Experts of a small language model: a softmax router.
Below are experts of layer 6 (counted from 0) of a mixture-of-experts language model. Rows are named router (the router's row for the expert) and show model dimensions 0-127. Each number is 500 + 40 x the weight over its row's rms, rounded and kept within 0 to 999. Numbers have three digits each.
After each expert's rows: "comes before" lists some tokens at least twice as common just after its tokens as in all text. This comes from a sample of Wikipedia text that the model never trained on. Tokens count by the router's weight.

# expert 52
router:427492492549452555462456416520469485536503492455520519576555438432512528425555477446535445462557478517514497468548528447474502461481455553493492544496494536528397510493519469496460599554491514513453480508547466522504553460464453553549480488553540485496422479530511500497487500499504548513491435469495536563526506575479511509565526464454506458556546481548522516520428500548443544531434
comes before: "2", "1", "0", "3", "4", "6"

# expert 61
router:547416537507492504410469463454466445503491537456525529499555514541456529514481543491433546542519517480493507521511474516474486505462426524404513431506526421487466505475487551460476544525470501543515519509474467510534591506482549532470513459594560481463477452547568498481538483469515479486501535579431499512489499509489462495552553409427461481489552520512585501453441521592496539531514
comes before: "1", "2", "0", "3", "4", "5"

# expert 48
router:544518502512493446510472420436581530492491487488531475484619502487460436452478542545561495464543580504566467526511517522545530450494513476511479536485492497464474476421463473520537523456500475545497517521430460573544520569516537483493515466471516452437511482417556541524505493464468458477513508505442522480426494539507511522508550471489539470523529431471480435426541620510442535536508
comes before: "0", "1", "2", "\n", "3", "4"

# expert 16
router:481625557562531526540481502483551495578457489545507546555541474543560439536477535458528527480537568533534472496508529491467532481457505515478566417493507520501491457498548443533494507438518462533498574437476493561466513504585412481499495479490529464533505480497482478510530499531504438516512496497485471486533411457501561434481479490488484470503457475520429505590566463512570542568452
comes before: "\n\n", " The", "\n", "The", " He", "| "

# expert 8
router:448484566559485558518432518481485495569492484468490582544570446459475496482555459472601517473470535559485453579496561524478521546429530510499472495520474533495492495521503519502519479519457493537546489567440434501493409453521461482572453512513524480477473471459533484492491504479461556519520542576498523545470477517472504463540505446447509437435587489516432426557559475495492510561513
comes before: "| ", "-", "|", "- ", "2", "1"

# expert 32
router:491489495480541508576479580490490519534447518469542481520503482480487411459486476458497509418468559530528496483515511525478479500477527512557481408506481585504467493407398507493480485536467539548498488455367506543526440506528517458458461473459470487489469479434557498488491491524459501536491404485491502489485467439567563437458578455509464489442514492484453445516540513465431517503521
comes before: "\n", "-", "| ", "\n\n", "|", "- "

# expert 20
router:461546484539542487510536470504575494518477487407431508491507474482483507453497474470471445525497572499530472504528536517520495479538524518547461496537417498383514515543517504543438454514436499539543505499517452509527532499555528569422485440520465501454531490503493473576456474460507469556426487418500519572451449551472511556472502579414470495437477460559467508563529504460485542458526
comes before: " | ", " |", ".", "–", ")", "; "

# expert 47
router:476476559459473454548490521463534492486451524507507450528535552540513491463520503502479484467547567594484410430543497470480445424514475537516487452494479540496459493522490523488519478606530524513509399480468489556524508477493496508465472496424398522539480449496503555496497464491489507462584470491473496449520503499532552484512477440554499407409554514504424480435540566558489503536488
comes before: "\n", "\n\n", " x", " —; —;", " *", " —"

# expert 26
router:479477516528541523448555507498556480463466531453488453432532443500481518489468549486518558500516509444514490450477549505488555432496497527404437516493452540516477495441495481549504430506425477477468488475536467622531532556541436556444439435518475487477474487542557473494491484465478485577526556477456501461503464507538531610441477545474515452460470452495540532518477423507549519545496
comes before: " | ", ".", " |", "; ", "–", ", "

# expert 50
router:475626477521598493567520527504502502539475483504451460411521458444531524461503517441609498569500501497472488471553524482490470533508512472502501491471480551406471453450514507557490481503475467504520501466537514480473507599538534483504500510527393444484450455497481479477524465484471424478488446443542556491511501480526509520573507463486542498534456504588532523515548412556523502518510
comes before: "–", ".", ")", " | ", " |", ","

# expert 17
router:443524474578574483507472514416474481450551482517480477442453507509374472479470548489430492539482516527507503408572484502503468461463516445446566545518511487476461535513542529539510510566530477456532528522567448533534552557552563536512446516494471525445463471526508477593496484467430515510468523395551514514534485523522506530542542517537495514521514521565525534515544459524491559525498
comes before: " | ", " |", "'s", ",", " (", " "

# expert 59
router:503489506501450549553491520453551511427451489468459557457555492445548502485510536522507585516533486518532455570499543493490432473458503433521477501523527419481454431464442472468468561456461442549509476487539524428549470522493497454496542509507506421447445451514564522523488464462401547508505501589443522522506486542493512442560506461535496454496561511497543576451471524485519557520541
comes before: "1", "2", "3", "4", "6", "5"

# expert 22
router:450494543495529458448542414460533415490457509452475450465521449494501561442515519480549470530558470479497500482499492555505511426538446465439449567571496490540446498491436473516466456473450454505497458429596497534494530555565435489482470416544446475470477510457475465510516464503457504566462514497452507428466495531557537578456501509466507480489505451503500487462424458513521563510499
comes before: " | ", ".", "–", ", ", " |", ","

# expert 2
router:525483467524514536465490509437506459486430516559443447395493493416471508525505481525509506574455481534489402452525523506447491545526547580482547477482448504495509507494552524543472430508533495508556429464524546543470502444494545475440464481449498473483564524492510512480519452501588495504462423519408519560573454466539457496557516425421479488508482473477529562487517505516486541486492
comes before: ".", " of", ",", " of the", " and", " "

# expert 38
router:440510438520513509534469458559549478486575518436596485483510566465506539546504519484597450499522526512494497511501420479447490442472496532520454467551509556413488465561451526497502492502570500473494534487449497492467473516515458476481501488540463446500397450456514448501467486479504472482511470432439529494472476514534564462501464462415419463532493553534426494578472477535497560518454
comes before: "0", "\n", "\n\n", "5", "3", "6"